Weights of a small mixture-of-experts language model, trained from scratch on English Wikipedia.
Training: a variant of Muon for the experts, 301M tokens.
Below are experts of layer 4 (counted from 0) of a mixture-of-experts language model. Rows are named router (the router's row for the expert), gate (a neuron's input weights, with its number), up (a neuron's input weights, with its number), down (a neuron's output weights, with its number) and show model dimensions 0-159. Each number is 200 + 40 x the weight over its row's rms, rounded and kept within 0 to 999.
After each expert's rows: "comes after" lists some tokens at least twice as common just before its tokens as in all text; "comes before" lists some tokens at least twice as common just after its tokens as in all text. This comes from a sample of Wikipedia text that the model never trained on. Tokens count by the router's weight.

# expert 38
router,135,247,246,287,179,191,256,163,241,234,193,136,168,229,133,216,207,115,211,180,211,211,118,173,199,245,144,229,269,175,120,254,209,185,256,237,256,207,207,274,195,196,243,189,271,262,144,258,166,236,236,292,158,208,228,179,173,176,240,238,144,195,230,214,258,256,210,195,142,198,168,268,192,231,135,241,178,209,172,257,250,221,161,116,138,229,181,201,222,185,268,176,109,192,188,215,183,199,177,177,172,120,201,222,108,185,182,167,187,250,213,217,201,227,217,230,172,188,181,195,226,228,189,243,169,175,264,237,233,189,201,185,276,186,197,221,172,232,160,160,193,219,167,256,258,211,230,185,161,204,236,183,202,208,143,159,183,158,171,251
gate0,230,244,178,211,266,233,181,224,193,299,159,183,162,219,207,166,185,212,219,192,198,140,219,196,131,181,229,180,122,215,286,240,224,206,191,201,246,193,256,129,192,261,200,155,222,161,228,202,188,145,217,271,200,225,209,233,157,217,200,173,173,211,206,148,160,183,221,159,168,277,188,205,165,233,145,182,178,234,252,224,122,191,188,185,226,254,146,179,311,211,185,166,191,140,190,209,161,226,236,215,210,190,202,202,194,206,181,219,221,315,168,263,155,247,286,262,173,225,162,172,221,277,235,279,246,239,247,165,278,202,240,229,249,179,173,181,202,157,129,105,238,186,220,249,150,229,222,209,174,197,244,207,207,254,205,205,133,247,147,203
up0,227,182,179,135,97,264,186,180,197,148,247,195,284,185,197,203,167,256,228,172,197,294,205,143,219,153,192,142,258,239,147,161,194,244,235,207,167,205,211,205,216,156,211,219,236,183,237,202,248,237,189,114,293,127,182,184,250,266,225,201,207,229,238,219,202,236,245,201,203,173,267,237,246,228,227,227,194,257,230,204,228,195,204,270,183,206,267,178,160,245,175,253,243,139,205,227,174,192,149,236,223,174,218,166,254,142,222,194,218,154,272,117,206,233,151,175,220,167,204,226,150,117,162,190,242,243,198,181,129,189,200,226,154,231,233,156,222,180,198,282,151,140,170,175,215,211,151,149,251,137,154,218,157,164,184,165,174,139,204,178
down0,223,217,248,201,260,169,323,193,246,161,269,204,231,234,181,215,220,198,216,207,219,153,224,200,144,180,230,174,152,221,151,187,209,239,191,220,253,206,243,137,192,172,175,143,147,183,195,252,200,140,248,121,153,167,140,184,187,193,152,219,137,149,164,176,156,236,189,234,237,216,153,179,149,119,263,205,234,190,216,217,194,267,245,172,200,239,236,105,224,191,195,215,166,218,226,197,232,234,204,232,194,254,218,199,184,187,160,212,222,245,192,126,187,203,205,229,279,236,231,151,215,170,224,267,160,226,272,148,140,244,117,194,160,146,168,184,239,110,225,157,190,172,242,268,127,207,176,189,186,167,265,138,237,216,220,196,158,239,162,269
gate1,235,226,255,212,176,269,180,291,162,163,167,210,160,213,178,230,261,224,190,222,255,209,147,216,188,144,131,246,166,226,226,233,143,180,227,248,185,190,122,186,174,189,183,175,208,215,220,126,174,209,154,258,200,186,166,266,146,164,141,146,178,179,219,203,236,225,231,159,200,179,155,227,130,122,178,161,222,232,161,256,180,151,167,107,300,119,229,224,173,197,184,163,121,182,180,223,191,198,147,210,172,167,221,182,235,209,175,226,171,194,295,177,256,224,180,259,167,172,157,200,165,162,164,172,239,202,163,252,214,193,175,238,254,145,207,241,215,173,213,194,196,152,123,290,224,105,232,205,161,246,178,151,182,235,206,227,214,196,131,183
up1,194,161,164,218,213,258,161,178,257,139,146,141,210,208,161,283,211,221,223,195,187,171,190,272,168,217,266,181,201,290,250,155,271,210,182,215,239,161,226,214,201,225,202,258,211,221,241,200,171,126,160,220,207,235,198,191,162,208,173,230,235,196,160,130,140,204,177,205,169,296,176,185,183,178,164,159,227,133,165,163,191,161,236,261,219,256,157,129,149,206,185,177,233,197,234,231,122,243,234,196,197,220,289,216,221,214,255,219,252,294,161,270,152,155,164,165,170,204,246,210,207,175,183,244,162,197,177,217,161,168,242,187,182,212,262,112,214,173,181,116,223,282,213,160,172,221,192,215,248,181,166,146,273,164,217,242,231,198,222,274
down1,202,194,219,200,186,203,225,135,200,131,141,249,245,221,194,152,211,286,203,282,164,168,219,189,212,213,178,259,169,208,161,250,205,148,192,204,205,150,200,154,269,191,121,205,57,197,158,129,199,230,162,264,158,252,196,195,194,251,184,242,225,192,198,191,230,182,206,194,213,223,167,181,247,236,208,155,250,201,157,201,219,175,203,283,218,249,147,259,234,197,273,228,222,163,195,172,187,146,180,217,181,201,233,216,177,184,240,178,202,203,239,246,233,119,332,258,109,160,186,188,198,267,174,222,143,199,253,155,219,233,212,131,133,184,193,87,211,213,162,199,266,183,233,249,198,204,201,189,181,222,167,229,180,207,218,233,173,223,174,234
comes after: " |", "|", ":", ";", ",", " in"
comes before: "1", "2", "3", "4", "5", "0"

# expert 13
router,171,199,151,225,190,304,270,160,211,186,201,186,197,218,162,249,140,153,161,289,131,195,166,209,190,223,175,218,230,224,215,172,233,255,228,257,140,168,168,285,172,242,212,165,245,199,200,249,238,245,203,269,127,207,237,212,230,242,213,205,146,159,216,269,196,179,170,253,187,264,149,194,131,179,143,270,140,246,206,203,180,221,182,206,148,177,239,206,207,152,153,248,204,177,192,191,123,162,183,225,147,159,194,191,148,229,213,201,170,247,207,194,204,234,251,220,211,205,128,152,171,259,282,219,190,155,206,265,263,252,227,181,203,213,197,157,184,147,144,155,164,244,148,264,218,199,220,258,262,230,168,224,165,149,155,193,151,158,241,131
gate0,164,179,208,259,206,270,166,176,175,233,267,233,292,238,187,169,185,190,175,241,264,199,193,155,161,208,234,132,123,212,181,243,156,188,242,188,195,220,213,231,198,240,246,214,189,224,194,303,223,163,168,234,201,249,177,144,258,199,228,165,247,193,140,153,201,211,212,187,232,174,128,117,158,228,188,212,180,105,198,179,244,179,186,157,135,188,225,171,212,177,195,168,228,262,290,232,149,209,126,294,177,218,197,221,197,154,213,253,177,214,221,203,244,152,248,198,252,218,168,177,218,212,214,217,208,180,151,110,148,223,123,191,180,234,203,215,196,145,181,151,158,206,291,206,203,252,209,258,119,194,136,262,193,176,216,232,212,231,178,129
up0,221,127,190,165,199,150,211,183,185,171,184,144,206,223,216,160,137,248,200,216,224,180,214,172,280,241,173,242,211,124,237,133,267,226,249,212,236,219,219,231,167,189,203,183,197,130,189,148,153,164,256,201,203,225,180,194,202,221,224,234,220,214,168,192,243,205,230,259,219,146,300,264,181,161,232,240,215,186,233,182,113,181,233,243,178,173,175,161,250,217,231,194,273,248,235,208,224,130,159,186,257,259,159,210,251,193,260,273,151,189,212,197,147,221,123,144,207,261,165,96,152,227,208,194,197,160,236,150,155,214,213,111,263,171,236,212,174,150,221,172,265,154,158,165,152,94,214,206,240,211,248,222,224,222,210,236,170,204,178,227
down0,213,124,199,214,77,215,208,225,247,165,196,139,165,126,197,169,194,217,172,223,230,222,206,266,167,202,263,219,228,194,198,193,211,178,227,192,190,117,283,218,248,231,195,217,185,250,161,183,202,257,242,181,220,192,234,237,205,216,215,243,260,166,127,214,158,226,218,246,192,209,261,218,227,272,211,213,267,200,204,192,198,251,148,259,129,160,136,143,216,154,205,104,118,217,181,153,209,244,282,265,225,201,246,235,247,217,213,186,216,183,189,155,173,167,217,218,222,257,235,181,164,257,225,171,122,233,196,120,185,232,151,176,189,212,209,241,236,197,245,109,202,169,210,191,226,198,268,261,169,221,251,159,154,151,225,263,205,219,172,250
gate1,153,179,234,121,124,195,111,173,227,159,204,158,213,285,235,199,208,161,228,244,198,206,200,131,246,187,173,251,245,144,190,220,208,121,207,233,146,171,213,265,263,198,171,199,234,214,177,234,167,252,190,243,217,171,187,169,246,276,111,266,234,224,213,175,304,202,232,244,179,206,160,206,160,182,211,204,167,299,179,265,158,152,179,279,198,178,212,185,211,173,214,224,191,317,184,224,156,179,219,219,211,123,191,200,236,255,204,213,175,210,203,257,188,187,247,209,221,200,191,141,256,184,216,145,248,224,133,300,211,198,131,194,242,191,207,219,191,210,187,170,190,238,199,279,216,202,197,204,280,226,241,195,166,199,155,164,231,154,242,193
up1,228,182,253,128,302,178,260,128,201,274,266,191,177,201,118,206,148,204,152,194,206,212,253,238,233,214,229,216,156,233,220,201,285,177,197,144,208,135,244,142,151,202,157,159,272,191,149,241,203,199,182,167,203,229,227,185,175,147,239,211,204,160,197,195,173,233,202,221,153,238,177,147,243,189,156,91,214,228,206,196,201,181,226,157,173,156,219,231,226,229,202,196,214,179,205,173,214,215,277,167,145,174,133,228,154,204,171,183,232,151,191,133,182,180,189,191,167,226,167,214,223,150,248,242,221,158,224,206,138,185,224,215,152,180,267,124,236,170,182,168,249,179,150,168,176,283,217,213,144,160,250,210,224,229,93,222,245,242,112,139
down1,223,219,213,261,221,230,188,216,215,164,213,266,171,238,254,228,205,79,208,227,213,187,171,190,199,218,133,233,149,254,214,176,208,217,170,242,218,198,128,155,196,182,201,164,147,242,188,174,204,181,234,243,172,250,236,177,224,198,242,148,189,203,178,146,236,233,175,206,226,194,193,239,179,154,255,147,206,248,248,258,153,222,101,204,190,144,153,183,215,171,177,131,148,182,176,183,244,187,112,183,204,254,287,213,227,110,235,110,267,250,214,243,186,231,234,284,190,194,157,176,201,149,164,205,241,237,219,199,190,190,210,159,261,173,172,164,199,188,267,153,192,186,187,261,150,232,168,199,172,286,204,188,294,232,268,246,222,127,221,231
comes after: "1", "2", "9", "0", "3", "8"
comes before: "0", "8", "9", "7", "6", "1"

# expert 98
router,145,228,175,212,178,235,216,207,208,232,150,204,147,233,124,244,96,206,209,198,135,183,171,199,174,229,208,203,233,217,210,199,184,231,237,217,198,181,111,237,208,222,209,180,176,240,170,241,215,180,211,190,141,191,185,220,212,245,253,204,197,136,187,252,212,223,141,232,199,187,189,184,169,219,164,227,214,267,187,198,192,235,199,186,124,123,162,162,250,108,218,191,128,168,250,232,169,78,244,184,100,129,236,283,130,139,246,190,198,198,177,237,186,233,236,156,208,195,138,107,197,214,250,223,176,160,174,217,279,206,150,143,263,170,198,181,182,152,216,174,193,225,186,252,163,178,191,188,159,207,132,135,151,180,178,198,130,126,222,193
gate1,136,268,235,213,201,221,117,167,196,232,152,221,216,209,259,241,206,158,156,227,190,215,152,267,189,203,222,209,201,199,241,89,178,192,263,176,143,202,214,97,273,158,251,157,216,213,139,194,244,135,176,178,190,208,262,138,159,167,263,231,276,208,179,189,203,269,151,300,193,248,200,215,159,166,241,133,200,275,228,242,193,197,199,210,177,241,228,145,220,187,186,184,210,200,270,171,125,180,218,168,252,141,234,175,110,166,142,174,154,168,141,232,156,238,170,217,182,208,196,178,202,175,200,232,183,222,151,202,248,161,158,208,186,211,198,254,156,198,158,208,226,232,111,270,176,186,131,158,179,185,195,174,188,200,195,222,181,249,199,244
up1,228,127,183,194,210,198,289,197,170,195,239,147,138,186,194,201,197,202,269,151,246,199,235,212,183,146,191,226,240,241,171,273,198,182,170,229,296,209,217,234,145,210,141,229,226,191,261,162,186,239,136,227,196,237,204,185,242,233,134,204,192,224,238,192,229,215,228,165,163,161,170,132,279,224,170,220,197,109,162,218,257,197,257,269,238,158,211,280,205,204,211,209,259,251,185,218,266,226,188,278,181,235,160,196,287,208,199,219,203,234,252,92,266,128,235,180,221,188,220,201,248,203,227,138,238,224,222,215,130,250,191,218,150,174,202,139,245,181,167,187,176,168,221,144,220,200,238,242,214,233,284,199,202,276,199,158,184,218,163,157
down1,190,223,212,272,109,290,219,133,195,139,245,197,272,207,218,164,261,159,188,251,272,175,214,163,223,206,136,224,199,240,119,282,209,169,130,186,125,189,120,224,163,268,200,167,214,181,241,167,192,202,190,284,167,181,176,240,209,183,173,234,161,257,202,239,233,184,258,180,115,157,184,170,141,189,224,311,224,145,249,245,196,226,183,180,247,169,211,149,239,180,160,226,178,154,251,230,220,213,143,255,181,226,243,190,182,163,194,164,102,252,181,167,194,205,225,194,252,227,216,250,221,227,242,218,185,203,295,161,190,186,142,195,229,178,190,165,182,164,184,202,210,179,228,186,215,212,221,229,286,218,239,201,169,169,189,156,231,179,203,224
gate2,239,271,218,205,202,213,267,190,197,222,188,223,252,208,169,179,229,275,245,255,147,182,220,165,185,224,216,208,292,156,183,158,184,238,244,162,163,187,202,238,151,189,179,188,192,185,215,186,191,218,202,200,196,195,163,141,153,303,317,154,147,188,200,179,162,187,173,168,201,159,235,222,255,208,192,190,243,202,166,218,165,110,172,251,169,201,197,233,220,232,223,231,144,120,189,189,246,175,151,229,179,136,283,178,162,200,220,206,189,230,112,193,222,246,170,214,263,175,261,221,190,172,250,201,170,196,249,214,176,245,156,157,235,157,220,156,201,108,132,154,189,191,187,209,221,246,212,224,130,296,150,179,107,181,240,244,183,139,146,135
up2,247,259,182,231,234,215,160,259,211,181,155,192,238,256,233,178,169,271,235,170,126,231,204,149,219,234,184,169,290,209,216,174,220,278,254,214,249,175,177,259,198,194,216,245,217,176,244,176,130,190,236,204,222,182,185,158,120,192,298,152,168,163,199,165,214,195,221,112,197,161,163,195,174,228,240,196,259,182,210,212,156,202,207,248,222,207,135,183,154,179,192,175,183,189,190,204,179,184,178,146,172,300,251,128,194,212,217,202,205,117,260,244,218,178,173,209,124,178,171,142,212,159,244,246,176,204,227,219,170,196,164,210,223,226,287,246,108,230,171,209,218,202,209,199,202,246,284,223,143,278,213,320,130,189,207,193,237,189,200,185
down2,127,160,210,205,257,154,213,223,194,221,162,266,170,211,271,191,236,190,178,243,253,192,246,152,115,181,222,290,200,213,203,111,196,181,200,282,143,260,200,171,181,179,261,219,233,264,259,171,219,181,212,210,155,158,198,301,219,189,227,171,227,234,233,211,117,224,224,172,253,188,143,156,202,168,179,156,200,195,186,264,165,254,182,181,230,180,244,225,226,152,156,170,146,162,211,220,138,194,221,247,211,260,167,160,244,204,180,213,245,199,192,194,231,260,166,144,211,233,191,165,184,255,209,255,165,233,194,222,150,218,222,215,158,146,191,242,206,187,203,246,183,281,141,205,202,197,160,97,217,126,195,275,201,270,231,233,204,151,290,216
comes after: "0", "2", "9", "1", "8", "7"
comes before: "0", "1", "2", ",", "–", " |"

# expert 66
router,230,252,190,249,159,239,254,187,142,182,159,143,200,153,147,261,177,165,151,186,231,172,149,251,264,209,226,232,233,241,227,116,134,208,233,220,170,123,121,286,205,230,237,184,194,212,167,234,167,224,209,253,151,249,192,177,213,271,197,266,183,145,179,283,208,149,130,251,142,243,102,201,182,144,132,284,150,174,195,188,186,271,195,189,118,227,171,160,248,184,175,171,244,200,184,224,145,176,180,200,192,152,184,192,134,114,255,189,187,179,203,207,250,164,185,236,246,227,221,215,205,237,227,234,190,208,322,238,198,228,228,186,163,199,228,183,179,210,149,190,218,150,186,257,254,198,198,228,180,183,179,220,191,184,176,185,193,195,187,218
gate1,185,214,185,134,155,210,276,185,237,241,188,190,147,223,209,224,154,115,262,249,147,108,233,257,247,215,198,238,227,313,210,195,116,80,166,200,232,210,229,200,140,140,173,175,231,205,223,171,212,193,240,203,228,183,193,252,168,194,134,198,144,229,273,230,187,185,173,162,170,231,157,182,153,230,195,177,258,233,149,253,155,173,303,239,233,244,191,131,182,193,210,193,249,170,201,189,202,186,193,141,231,133,223,237,184,265,226,173,254,165,180,157,227,118,200,157,206,242,261,227,184,187,227,235,212,206,233,238,184,195,220,241,168,172,205,178,230,170,220,185,149,186,180,239,218,117,245,261,243,179,228,221,146,254,209,257,207,226,214,239
up1,96,169,212,172,277,218,220,120,151,222,157,175,290,241,216,214,203,148,226,200,217,162,191,264,186,185,212,180,209,243,135,209,181,192,264,228,157,171,182,246,223,210,200,71,232,176,148,170,220,159,196,186,210,218,209,161,148,115,182,185,206,195,214,212,269,204,166,240,235,241,177,297,218,215,249,193,195,212,210,219,227,196,264,240,175,205,194,159,221,198,169,189,288,162,242,105,202,190,203,206,138,174,182,192,133,206,232,160,240,172,157,236,203,89,196,197,195,208,194,123,240,207,214,225,208,207,176,202,182,89,220,248,132,205,207,181,248,261,218,202,180,152,183,272,235,121,178,150,183,239,154,224,210,211,238,247,247,218,195,185
down1,225,263,179,175,161,189,198,191,235,282,101,201,155,195,157,207,242,148,214,192,208,247,283,173,133,199,217,206,200,258,241,191,152,208,146,174,198,153,181,201,133,186,198,158,255,256,174,172,216,174,280,230,138,198,186,212,169,156,225,201,247,119,200,168,194,252,288,211,206,265,269,208,214,129,204,204,241,196,208,119,241,135,240,240,183,181,197,224,196,247,215,210,164,204,236,140,145,252,229,174,208,200,120,235,223,250,244,218,271,184,229,156,149,263,211,276,255,180,166,228,123,211,153,206,237,160,188,223,191,177,262,198,205,168,158,162,239,136,217,275,118,193,160,174,271,161,188,220,203,189,183,227,202,167,167,235,236,205,217,164
gate2,192,152,186,220,207,242,214,232,253,195,177,215,173,136,194,171,233,145,179,151,162,158,195,210,233,167,113,249,230,209,173,263,111,149,181,199,194,196,242,224,201,242,135,218,224,228,242,212,208,156,144,246,208,223,173,282,223,192,109,174,121,161,229,188,179,249,203,283,215,206,165,256,211,224,190,171,177,206,191,208,236,217,174,124,250,96,165,161,239,203,180,140,198,289,243,252,242,211,190,237,213,208,190,155,269,192,161,180,161,162,167,152,213,250,195,156,163,172,173,220,210,204,173,279,244,234,187,190,182,235,259,208,193,267,174,212,139,159,208,163,204,172,221,168,235,105,261,234,251,152,254,246,194,168,169,225,161,229,103,235
up2,182,200,189,211,223,159,212,236,223,138,211,222,194,129,204,126,173,187,219,272,155,163,177,294,242,256,198,191,197,161,189,195,165,204,189,269,187,229,221,276,169,184,163,190,161,205,136,115,250,215,153,194,193,265,221,195,148,174,83,207,223,278,217,171,231,206,164,250,244,202,75,140,206,133,224,212,224,215,188,174,224,188,226,163,181,154,207,159,117,169,208,180,177,153,171,196,277,171,138,134,226,143,185,143,140,191,240,152,183,176,158,235,207,207,269,141,187,192,207,170,221,237,215,181,206,190,183,250,236,150,156,243,161,181,176,223,219,259,190,231,222,187,150,132,201,130,224,200,98,201,240,191,212,188,230,172,170,223,250,207
down2,232,263,216,115,197,182,164,202,218,275,259,266,151,223,276,207,151,210,237,207,67,255,264,141,194,232,202,199,222,160,201,158,172,194,233,221,225,222,156,137,263,114,187,191,227,202,188,179,196,202,193,211,102,195,176,279,235,134,222,166,223,204,198,247,219,203,228,219,204,179,152,272,199,213,216,132,203,214,187,218,125,191,226,235,218,188,206,203,118,317,216,193,213,189,180,191,234,249,152,210,169,186,161,171,203,179,196,243,145,139,188,216,153,157,255,197,170,188,204,203,158,93,193,148,234,188,143,247,238,175,230,194,221,230,158,192,188,171,153,151,212,205,206,159,178,188,178,204,183,212,251,90,225,231,230,251,203,203,261,221
comes after: " ", "1", "2", "3", " (", " G"
comes before: "0", " |", "1", ".", "2", "9"

# expert 102
router,213,212,214,290,156,221,246,182,219,228,192,167,210,261,167,264,184,206,159,199,230,169,175,230,189,255,261,175,190,212,207,184,200,256,247,204,230,88,233,191,170,159,222,200,157,247,138,235,258,216,246,202,164,195,204,163,161,198,198,203,179,130,193,214,204,185,178,271,129,227,111,200,167,174,148,245,169,229,147,206,176,162,187,154,87,200,245,187,193,169,220,184,169,168,216,283,129,192,176,280,130,152,227,231,117,134,266,222,135,181,187,269,182,159,189,233,225,285,159,182,164,270,231,220,198,199,225,250,216,165,206,161,163,180,182,199,173,169,165,186,242,233,219,256,168,171,208,259,176,177,289,224,191,155,220,165,145,199,151,204
gate0,146,156,179,181,205,272,190,195,201,215,248,141,179,238,241,218,221,193,160,246,192,190,247,148,158,239,184,172,200,174,184,201,127,219,184,206,149,211,236,208,277,209,254,193,138,259,200,214,236,181,240,185,182,223,193,169,227,181,260,193,231,211,214,190,177,173,185,215,186,189,140,142,192,213,263,211,217,259,185,259,249,159,183,295,239,297,199,129,282,229,150,167,221,195,154,275,198,213,154,141,145,213,176,107,197,181,168,172,211,136,197,240,175,225,295,209,180,152,166,140,223,233,138,112,234,203,213,197,240,186,154,232,154,203,171,155,202,192,161,200,157,140,232,326,181,147,161,231,195,163,188,263,159,154,202,136,191,197,183,167
up0,148,187,222,190,216,125,222,169,75,225,228,220,217,195,191,233,226,224,134,191,240,173,191,181,202,174,183,264,287,204,156,150,180,197,220,180,179,269,243,128,240,227,191,141,144,191,160,220,203,194,252,244,133,195,167,79,200,165,272,269,181,213,197,234,180,195,148,165,224,179,163,190,129,194,187,138,195,204,183,203,189,148,173,185,232,209,222,212,218,179,179,196,206,194,141,224,280,239,201,232,153,221,195,116,173,142,174,222,232,208,126,186,213,250,159,256,220,220,242,336,210,185,190,209,193,163,230,187,286,198,187,201,129,169,149,184,236,215,207,216,231,231,184,231,205,180,219,232,216,168,191,235,327,162,253,154,219,202,201,175
down0,124,167,214,191,180,140,206,184,206,215,201,186,200,112,198,266,222,141,178,137,189,134,174,146,195,205,135,226,219,197,193,192,137,215,161,182,209,218,199,210,194,286,271,198,226,152,211,268,159,246,184,270,190,283,151,207,238,265,286,215,216,157,132,191,230,202,225,193,186,215,224,232,224,196,240,242,215,244,200,99,177,128,201,165,133,250,244,200,129,171,269,187,182,165,187,260,195,247,242,210,259,200,217,227,155,255,160,219,189,184,280,240,227,227,172,185,99,211,238,266,174,144,221,242,235,208,234,148,205,205,160,162,246,219,220,257,210,156,206,197,185,268,222,131,173,166,147,233,213,127,184,196,208,165,242,198,167,160,182,220
gate1,234,197,222,194,178,155,210,191,217,175,178,213,213,231,262,291,225,257,208,194,177,222,193,190,232,243,190,230,232,189,179,186,154,223,186,256,252,141,205,162,153,193,219,203,279,196,179,287,250,201,191,226,154,237,151,162,138,117,198,141,147,195,201,190,157,212,213,225,206,237,169,213,191,170,159,182,236,254,228,158,150,154,167,135,189,156,154,176,319,224,283,214,189,167,226,213,188,202,129,177,172,166,215,237,274,246,242,182,221,204,232,170,219,289,251,178,167,212,113,190,190,157,245,240,266,230,232,289,185,201,204,190,203,197,198,208,199,149,159,156,214,192,224,217,191,155,263,318,202,152,136,199,158,161,199,216,229,93,235,164
up1,219,229,182,159,275,239,240,227,161,189,215,162,186,201,170,158,159,94,168,251,250,208,210,225,239,109,173,189,160,210,261,232,225,191,208,125,153,222,225,250,248,200,163,228,179,131,285,206,179,206,213,203,239,159,186,157,307,237,170,193,227,208,248,277,124,150,203,188,218,130,284,212,225,225,244,138,174,203,180,204,256,153,289,290,242,182,205,269,157,163,198,190,228,215,150,145,195,182,256,213,197,202,192,269,165,150,177,199,214,156,160,200,202,223,241,171,272,182,207,210,245,222,164,198,196,208,227,159,252,171,202,183,209,219,133,181,181,190,199,202,220,265,164,172,173,299,176,168,283,213,227,195,197,194,132,156,208,225,202,192
down1,141,209,191,163,205,193,189,198,274,171,203,257,224,253,129,148,209,134,163,238,157,102,193,185,252,219,207,184,182,222,223,134,140,241,154,175,138,210,145,171,202,212,167,167,191,199,168,214,174,215,161,225,139,229,207,171,213,235,213,220,139,252,220,200,184,156,227,193,270,204,250,226,228,189,217,232,208,204,164,222,210,253,180,250,168,238,153,229,266,181,211,170,196,221,201,190,202,277,168,249,236,221,147,215,246,134,165,186,178,197,137,163,128,167,151,156,242,223,233,106,212,235,190,252,183,154,263,143,241,210,187,258,149,117,231,232,144,229,201,246,181,248,132,235,132,218,199,154,176,175,179,227,227,110,105,181,233,141,150,246
comes after: "0", "1", "–", " ", "2", "9"
comes before: "0", " |", " ", "5", "4", "6"

# expert 11
router,144,188,210,258,141,229,267,181,291,221,202,162,161,248,151,213,208,160,221,155,179,158,129,187,192,252,157,242,222,203,185,279,203,231,218,226,243,205,192,276,105,249,207,173,202,212,148,230,172,220,205,293,181,219,182,203,131,214,233,194,157,182,186,287,245,244,215,222,179,218,145,223,206,198,176,217,191,182,147,221,249,200,180,131,155,224,183,232,236,154,177,186,173,269,186,223,203,215,121,188,181,129,220,250,78,179,185,192,146,239,213,204,205,191,187,190,164,178,162,226,242,220,232,300,173,135,296,237,220,179,198,169,266,184,138,209,171,199,164,152,240,206,180,253,247,209,209,161,194,232,258,193,183,218,117,151,227,168,152,216
gate1,134,238,122,218,202,222,153,200,216,223,235,183,186,266,200,194,152,151,165,252,214,159,191,200,153,228,209,207,154,182,237,283,170,248,187,268,199,223,210,253,198,284,201,157,205,100,205,106,197,172,177,194,169,267,280,213,212,144,188,165,157,172,194,211,192,234,236,190,141,249,178,206,197,215,151,181,313,179,217,177,234,216,175,135,228,247,175,195,243,168,226,133,268,141,205,187,180,223,167,210,124,273,220,229,144,239,203,185,233,224,236,180,218,248,139,165,175,210,228,206,234,197,129,242,176,152,188,227,244,163,165,249,187,173,152,145,140,191,203,112,192,222,176,245,278,219,296,225,175,211,278,199,206,194,216,177,232,184,169,196
up1,166,261,194,176,198,196,210,240,174,204,183,214,251,163,223,107,121,212,245,124,252,169,176,201,225,230,215,201,192,132,183,244,249,227,197,199,264,183,149,150,146,207,149,76,227,127,199,97,202,209,144,170,102,199,250,182,189,187,208,213,155,256,184,213,203,175,154,188,171,235,238,232,148,164,76,171,170,131,242,183,215,189,173,174,160,145,261,198,216,253,155,162,219,117,184,195,189,201,192,211,245,227,161,225,256,227,227,267,267,227,199,149,180,173,191,180,208,228,214,90,220,162,219,149,209,227,195,197,161,227,212,197,293,165,197,171,201,204,201,172,184,207,213,190,199,212,236,180,203,256,188,178,192,220,284,176,185,195,162,150
down1,238,178,194,216,163,166,182,213,203,152,185,182,243,226,170,216,159,174,207,207,196,226,191,155,232,168,206,204,208,204,184,247,214,212,193,203,183,249,164,269,174,218,213,175,235,179,284,145,156,182,142,297,186,163,218,194,159,160,227,166,266,265,210,189,306,193,220,203,202,187,154,145,196,235,176,186,219,214,254,180,221,232,218,225,188,170,168,222,232,126,134,180,140,283,212,194,298,195,189,201,161,266,131,191,175,214,228,246,222,223,181,337,224,175,206,234,215,152,152,190,252,233,277,135,167,175,137,294,205,191,217,207,174,244,232,202,203,299,213,301,249,172,235,171,193,227,167,210,192,187,236,281,167,172,249,227,250,170,226,158
gate2,209,139,157,225,196,194,220,194,167,173,184,189,175,138,235,106,178,216,174,225,164,152,244,218,191,206,152,269,207,262,234,200,198,267,193,87,212,250,171,219,184,229,199,225,233,198,168,166,177,169,191,208,205,236,174,201,239,157,257,240,240,91,272,225,194,289,189,203,230,230,236,211,150,202,161,187,134,199,228,198,190,237,160,174,209,191,206,183,243,244,125,190,236,245,211,227,211,218,246,173,191,129,158,260,161,191,124,118,263,247,254,216,174,144,162,219,220,159,198,190,226,204,197,192,175,141,175,195,236,205,167,256,127,186,184,182,144,200,217,140,164,130,176,289,192,127,246,123,204,197,258,199,161,236,125,158,145,234,172,178
up2,239,167,129,253,240,259,282,139,178,258,173,227,155,224,173,242,200,202,138,164,210,224,243,230,184,166,187,166,244,249,222,193,162,213,156,173,223,199,196,218,267,231,204,271,262,229,187,162,224,173,131,254,215,223,218,120,206,208,210,196,269,211,226,239,154,253,137,81,264,148,158,212,257,227,270,223,199,138,215,179,181,192,224,188,223,230,218,192,265,187,162,178,220,247,254,203,195,192,134,287,266,182,163,238,225,216,174,158,243,190,193,180,214,218,100,242,185,203,170,216,190,171,128,248,193,144,256,226,152,221,171,216,124,187,174,224,134,159,216,186,116,146,198,184,251,163,251,189,187,227,229,210,171,260,195,177,207,208,231,204
down2,271,207,226,140,201,223,236,180,207,197,186,264,234,171,227,207,147,214,151,171,197,186,188,225,184,232,202,285,195,184,182,245,249,219,180,259,176,206,225,269,164,119,209,230,228,223,213,235,198,148,211,174,236,236,181,180,183,253,196,273,210,180,281,236,167,198,159,190,153,166,245,191,257,161,236,167,290,128,163,190,274,209,195,244,242,243,225,138,201,232,177,164,186,225,153,206,256,275,102,208,274,276,160,176,156,239,142,220,272,217,115,159,229,153,175,193,162,207,268,209,247,212,165,177,215,241,264,186,172,255,213,223,190,208,174,239,233,174,162,57,200,186,257,244,197,211,191,250,203,229,229,229,200,228,176,188,251,201,180,200
comes after: " |", "|", ";", ",", ":", " in"
comes before: "1", "2", "3", "4", "5", "0"